{
  "d_shared_expert": 0,
  "router_score": "softmax",
  "beta2": 0.99
}
Below are experts of layer 5 (counted from 0) of a mixture-of-experts language model. Rows are named router (the router's row for the expert), up (a neuron's input weights, with its number) and show model dimensions 0-255. Each number is 128 + 32 x the weight over its row's rms, rounded and kept within 0 to 255. Numbers have three digits each.
After each expert's rows: a language model's description of what the expert responds to; "mostly gets" lists some tokens that are sent to it at least half of the time. This comes from a sample of Wikipedia text that the model never trained on.

# expert 48
router:158137146162095088151077151080188099114125076148095126168171219144166139099145094119130090077106094119158076100088132111124125150122100098136110157111138148093136185171213097162117123116141109161160133178188114130110145157116137126100085129134173113122078101185103142140096161094133112103121139094168157175156205119101170147102121153107161092171134167093119125118122045049121156144176100123084103134212110113118140215110142132128119112137130073154138075099122146117139112155182107136110118139149165166158106071093118142112174103183041107103151171163124153089111105109126074163077162117141172123105115147151160141140103150167170171130135163115166083058124168162145081118137149157082144132175125086076112121135127112107151122106157144144175170060118099103123079128154121
up0:199164166115127118099146153089133113121147122128085133123130163181108104111123112112128098115148062080161115159076122119125150134189150092179112173104135101104097189097172134143074110139100177149152089150120128110051120154099155135121121083108147156098079084100169154149124119099130082155095106144079184177183122090164091138071097098125233100112158161151129145166125091113079140144116104106065075140158033161135168166111076114186070102156086159116151087108125190146168072139110113139129112107190176123176130109112111098178164129131119124172156114158148123105089133096169169114126056117132104148101145130163184121129092131088125128147164102120145158079101081092149051158126101148138117101146120126101157080085146147127171180095105117122111146120146071150081148122172125
up1:116125147126122124112147129130131096061125101140211099171189099133120143175137125160151111151125141132101138041168145137071129129115085067068145145170186107114131173136129140123123125133110125158108143131105115173182166134113111088138178118162115100106099170151086188107117143127139148084086184131145082112152081109116164201075059148136135172130089111160113103117090091164142134138152129138089215181168151105095104147118079156132098159112146092123146120096048175153092090134171132104142101114170148131125157189071134117123103052097190119051122171146110169177137126140093078139098113126116153161162121180180133172102144100082157075096130165184104082129109098144129113103114118143153175149130142114164118078167155168059123107100106094139111125087131141074095093110077110
It responds to: Prepositions and transfer verbs. Prepositions such as for, of, to, and verbs of moving or giving such as bring, sent, carried, plus place words like Lake, Mount.
mostly gets: " sold", " Lake", " Mount", " brought", " carried", " get"

# expert 12
router:166180115126085096155088170098160089084095062153157143122211167158134119107142096110182089104113101100127117068111124116131131158139127085150138196102171148080084145175154074159122055092163117120172163168119074145138139118138173074118151177121138129184102114175122172116125156101145106110088164122178165139146152070098155151161051163147160082181123164145133125132106097069169173151184123136069129146130086113130149142055123135182107123129083063177138081100078153112100128122114112138132187149102189132136137099118101122090129105139064127127133152194146135109067075136108084171078143112144147084110110120140212115099130132128186170133129108111129102107137161125151101210117159094108155128149098120133092130135137108113094144107144081121135152076092099099139101153157157
up0:127120110170161165154104131109118092132089132141076095172165133157111092089152123127079161143070111162183106043052171152111113116177149098100121156065175151101100139149151144100112111101143164154134128091132121088121155138125124151099152124127104155119147152134135192152132134133157088158112070119143102106116147088064106176152191150150153095151119176147125138131116121155064126091133145191128139146123110129130097132104139100113166110112091178129132064148138104098089117160120108136079055140110115101053109170126152105133169155078153147087163109141112181127094113144113114147050169112134174070106097149132116105146175125113087116206113124177110010080123149078171104087077082115156187173113193175147040163147089140131156145129108110138141101106151127114155080148146140
up1:160126128148094086111125079126111105129138101081129150148145105128116142088100115150075089118196084111152118122132171129107188135135105164158168134129069129143135163102105103162169120105158125118072140161144119086135141125077157156145134148150185156181087122104124121136081141100203120086138121174152154134173126076117148130159067130116105104098119121133130082116130129085155192160135059153054085094087143129187104084090152166054115127107109156095100093077109153050077149080108131128124180166109055126147128085142153195125159077122081122113098130135124165129149127131150098119090108095091149159123207125137211074081178120120092153144193075098173133110151108132122116158159162080145162087124092148101166151176084161115153178130118165156105159133084178150140155163109181
It responds to: Titles and company names. Words and pieces inside titles of films, shows, albums and songs, and company words like Productions, Pictures, Records, e.g. Without a Trace.
mostly gets: " Ol", " Productions", " Pictures", " Tr", " Records", " Sz"

# expert 41
router:149200130129120117159085193110206087124140097162130126131196192181135100100110128120132089070121098092111111100105171105163133129104077141095133202123146165096109177174144115179082108109147123153191159161172096144141188116158154061056135130088120106169080117166075170117144118106133114099114111122165153184158171157063140190102111131121157082171121183153124172110103099089133132154150076166081139173163073100109123155081135129150093153147109111152150083070077118148098116079171129151101147157141146115160095056136136139119158094128085099111142143173126134119109056159087096173072146140121152101107151109169183130122172131147150121134154162127163092087130133142131094168078160136128132174199134114112096122148146122109155131146137125082175123087093084076128087148135140
up0:115162116126157136154082153132113134087130146107095098112146097112156114145166082148132052101175182138184106151084139132139118125166142164217104165131075067134112182146114143164138131057171103154123156100085130157195111095153121165121118171116167144143127103124107152178099100131135136109140062212121184103103092109043156101136136155146102133165128131086095095141123051085099133126110092131162141120129140130113142096113147160100145140134094151168101150149068125175108175123140148139117123113155116096165074059128083134099119066148061092085126129174129137108118120062138074116142085101110206109139088110131123121104152130118108106148112113103151086054096184124173140124055161132144139101137159152176098179161119122113090058136105054129124138109170181088106134093069100
up1:115173153134132163098126069098203127127165116112089144203117099159167115127087121103134114134107052178112114131164133132142094152131129170109116190141163107093134108121089123178127131131153170138051151143125175171089117172182133057132160083152141102091077030167067088113088109124130117132094123135112128218153179129034153103113083110152144079132180149094092109162164144106155100092124145115135201119158093137110103159130099153086112106104139129169117094116196139140094151100156128150098119151146158096155050149171131083107121131179137146163137115171097112091056097148124146087085159146129115088099145177085194104140120115116117127101112140156169148108160108175128086088127178108161129164137127155160136118124145100129156188143150139167193163126149124155112158179136157
It responds to: Institution name links. The of, for or 's inside organisation names and titles, e.g. Council of Ministers, Endowment for, plus Catholic, Supreme.
mostly gets: " Catholic", " Supreme", " Independent", "itarian", " Albums", " religious"

# expert 21
router:146141104126094157130070180092142071144139075148130084149172191146140139044127092081161083076089128115167126039146141082131121129099139084118107150116131176131105184139160122189101089111141146140150170145148139156107134148150193122084099128094139068165133086171124189132097137121168074084138131099142126151165158133061113146133113195119137068137126180127121124107141115047168157110145102189121147178149111120120079126087152104159126162079119075136133079057097149155124141103133113153136164137136151137162113066083156115093171131135099083114151144162149177143108118138059097149124152086119190167097123085167134135122138131125177139141104150075138078065095145152139104154097132147117131152161168117093084171192130103109154156126170078155166139071078107095117111145171090
up0:138110088136109163148064170141132129149123128169121173125171115150174140141097151112145071119164112145111159095132014106104161089079177144145108116170155158115098139103140108189094077113125117157186112106120107125148167138102107098146071122127115106108089090065113049141143164177170108126130079135164124135095124143106136114157116183065144088124155110093100071135114155170125149119106169149149087192129078117119050118105119086153166118114102104160126066096104166125162111135148108149127136139118123108134123067105155170154214119112070182168129160120202200122124122150156151097092170135143151103082078090156072132044147125115097100170149140113132141121152158179157111091113136114139115132141113160125066153085103127154142186109119113213100134126087156115165130096112061
up1:141121108121074110130067156033139149152130140137140128093122106145077121104149110085117055148119152123117151111048115115168114146138169114122121148156129092128125124135111138154099123187155127105134187111173171166151116115118103103140186090133110077138131105122086173060202111124149102136100144164197108093147155173087107141100159195108126129156153142121110074077047152136117164096127113208139123162187112099112121099094132112127126131099177112121162105033134103164145113166099154115102175218157135139154130118080131114111140173151160164159138156114087129118146072119137118132156101079094195117127105108140162096158145186149144127154096154129140128119150157162187164088190063088149138080160085148156086136107046102114154197102103166121134145109113110121088113109124074
It responds to: Military vocabulary. Military and naval words like Army, Force, Regiment, aircraft, destroyer, Panzer, and the or of inside unit names and ship accounts.
mostly gets: " military", " Army", " Force", " aircraft", " Regiment", "weight"

# expert 14
router:136140134132104131191086160093148074162130091146091138166164154184141147065100092103141089117114029100152119091080108106138123141128121107106131162104131147094133164181170113162109099108124086113160133168178142140119143145117185060071094145125132119134112093169126132141125157085184097124134104114190161138150142136101153129099106176110201112149149202080147119120143062101112150111137131140085134208159079150116090184087107105147092107173055070199143095109102166151123105132187077164153159157157171161164086108093115150096184130151074127130126170178131150101114055115104124176097152084103179153128125128129150137106154149176157147141102159139125132106114105127109078122146144148108182140156174080095094154119112121090128133089152105140169187077063114154138097116088091
up0:122112148193175112128104176103180121143069121128144138111104158120148206096124094129141128118159168095094127134171117043182205113138146139134143153156163127121114139199180065153174143135136167122161139116115083151155127188067091149100103123142193158133122167100140095082090129138104130136071113145133108082124106103116119099125159146108162117169091119178090101180114065124091127117126176136157095112143141126097128142182164130123104078176200127176097152157096124117130137186216148154100171129103156130154149156135070135146156156113143159149173164129094092129126090105065117173078145157131147155201205108097161097139153162117098117155110175098129134073095124083117172161149100113122122145132194144083103168136098196169088135085185126129154184093150145122089126102133132
up1:149098120128077135080049134077140112101091116114167120210120153195134147083125115162116188164113139113125110118060120087119166132140148091090167149039164164076080117130132117147141108128116130120167117150107140126165096141137145190158097095122111157081114085108142129125181126159147189138135093106194168136139156111120107089149131128128142118169171091090148119169073151069154164120152126161146147209125065150030122168083135103151167157107181092139113160133121169131149092149072128171098088150118131131160154123120102167139110148109160148098079231139143093098152083136133144126114135144182167134195206111102156078091167106118105166124099171160063089105112120155145117159164184156136155125106150163154121113107161090132143125150098137069109126131107123112122174165100109
It responds to: Prepositions of place. Prepositions after verbs or nouns, mostly locational ones like around, near, between, above, along, in, from, into.
mostly gets: " around", " near", " between", " above", " throughout", " along"

# expert 16
router:153159144118096093179098181103151094168146066145072123120185188182149171087116132131128097073103080129169103093110115086138098119085111073121127130114172173121150161153192061164102097124130125158153166168174142149109143133131152075050136121147151132154099097145092171138080146120136117079105121108182127141175180115119146173104113162115152104198091181120111135086113114090128199122163123142089104186161074101080118115089110143148109120158080094161120105064083165121086129121180114145125150172175178126157099099098127114070155131135082147132084153164153159093117108154117096167068146132113164119142117138118166139118148175170189149147113150092145065097106103107141118134112148167125165147183150106107095157148144109069120112100168115100156112090073060101167055152123102
up0:099154087122168185131145104104137110171157118193101198148112104090117192100141079122129134125144035143098168140141151095208087120145161091111149148147140176141094142042101143103092144162168111134117131165112156116122114120097115080133111142119191126090134154104123154220151105023136116149131224174154195164166109174118134090110157115152121150140109169103132147120161114107104142092155171097102122132184069089146062155145119162136179088103115141164102069136133134100139191112148144166098092142121124127118091132122108116148128084086108155076151156147120108106106136136140109114110111166142136122103131124128209081108119130151109141119118107132143132114167089114145114108076218147144177120142140197126091171182125108135177124141089074118153115155106167161161151150053123
up1:111189137124117110061113144122110084122103142108156111066090146144144128063100135104111121223144098149112063149089158094132134069090139089109105154144191155135120114114147139100124117103094162133168111123118115138138112126116115133179175118108106156119109085162061191132139172106196160148142055167169144132128144103113157117147133126185152150137152159136160155082158110092134090220187081104122153170123127139104104124098112108070113129199182135190113161032141116154121118132137057127169152115175110059128188059106088139108135145107096146087063101125157140121122114107082138121127132129149092077108101093206115146079103191159136122127121127164143130139107120140160079087131098138138109132091062098103125165173131124091155094159087121107101108092113106148182137186107138
It responds to: Relational prepositions. Prepositions after a noun, mostly of, also by, from, among and between, as in majority of, part of, Seal of.
mostly gets: " of", " among", " von", " Of", " cust", " between"

# expert 32
router:189179139133083113154079190042168066124112102119103104149155176169154132088099123110135108086080101096120093074123119094139149166114094093133155147099153145097117158209173051166124079106179110093134145156154136149149143120131157072101114159104143094135094114163067141139144091093141081076078126123196147163202150106104121146103086170108180080179121167125139144124130061087139126144162102182067081194149107090122117164092145122137106083156123109146111113105106151133126155132191112176158161115167162122135123123077114093094162132145094138115130178135142147126108078119112103146136140105128152136099130115161146117107151157102138152134158149097148088087117137121169063162125139124049161164163123076067101136144146110049144176106131103130157200081108102122115082160097113
up0:135106119103157079107119123154106120057181158143125129110140188111094141106131116152087059142195080128154134068064097105103110150161171097126084153131069120117154100100156120101088086123151165126142146155181116150176073117184177130130104168169103137192121143129111128157130110132140087127103062137121160124146121165148122070086102163087112137138138132127130112081073092134102152119148064110117143127134154068114128117097140108111147102044182146128160085130108226156099068138108094101186105097115196131152117113111116176102149136101122071109138116149160187142157091161128171139116123016132176140171130130164129081085132181147153084097066159101129102122073173134124106120082138137098139114120149077063154152156178129143112106152127146110103065115168137102126107154146175
up1:182160119198042127109133130110129040205159138181092125116142062092104124129145130136094049118067120086129157134076190091123124138074137123155167142126137127171150170084143123157135060102090187097141130176071108120166099161056104122148157142123121048104112106130100134145144184151135179146137099124181117126135128131086137128175099122108090107173183167107216101116153128134099113126150101113100085181079099192082095123086107156067122150131093083104157087143098125119137164149147108089155141137152153122133125106156093143138124107186130150138110163138133133096157132082120158131111104179103152193048098122143110108123137119136134155178148115090068065073092114130141164159118104159150083125156117058092138133095108109158139134094137141139136119102143140107158104109108079
It responds to: Articles and determiners. The articles the, a, an, The and possessives its, his, their, usually after prepositions like of, in, to.
mostly gets: "The", " the", " The", " its", " an", " new"

# expert 44
router:140149136123084105193102185103180088108121082144115121168156185166150155078125120137147094084106094108176096082122146107129141163107120102132110200086142147101126191171189126193093113125138121133152156180169110150142159129140156054101159155122167101143105068162075167122132130106135125093084131114132142146178162115066147142110091164103170096147125168087146129143120095084152166152183132139089131162126122136128142193047135105167112105133115060155137097104104133091109123130133103134168117173117163159140080091093123149090138115151040104109125138183137195107101061109079092150061145144124193161128147145150128107093139151145156165162100170107160094091134165158118081159087119170133147142138147113073092162189127136116110151098186108122151170062111121117148062180087111
up0:150077124111121094203129157119171111118142122134165147139140126167157103159141116105080119131109074090095114168125099136149171121120126144090121178104144117146134109173145117116073116105142163103213148097150150087099125122194133121095199137091171162128128091135138171083144167136149120160108100103136141141167161081085089133181055118060114128126123088126162112130114158061118158188133147126151129084140148068099134123073156116101140117164141161138116155097124149085109107095123112137114121098114111117070106049126092127075167024157138107101142109196151122139067071194105105134178125081123130143153181162104079189110160089062113099168119115160108133131082106083097075137132118087160080113172127119126100104182158127089108099129105058118085105081129118085089134194131155
up1:121117178115121161164154146123148122179212062062091172141118203167135131100178161124133100082128123116193184117153080144114147108123175122110120174167107125151188137109198139157124154144143110144162133140133123152189097138069175142133133165165203151122160081147150197104151141114128069158063089097180171091095124150123157094137113117065137088150154184124081185181103054079072149158119198133099075155121136132119109167132197128189157181133139137149122075123128136141073093114114102126131118129112169164147097091141132120142081153110073156094156143166171140123142119095106152120101077118112097182083149118126121108146111197125114146137111126185107092114139108118112113144108156148078147111146110145121154163095131146160169079141147107079126130128141090167113136183108088
It responds to: Suffix -ing and nouns. Word endings like -ing, -ation, -ism, including Chinese name syllables (Hing, Shing), plus activity nouns such as training, travel, art, hair.
mostly gets: " travel", " hair", " training", "の", " flying", " trading"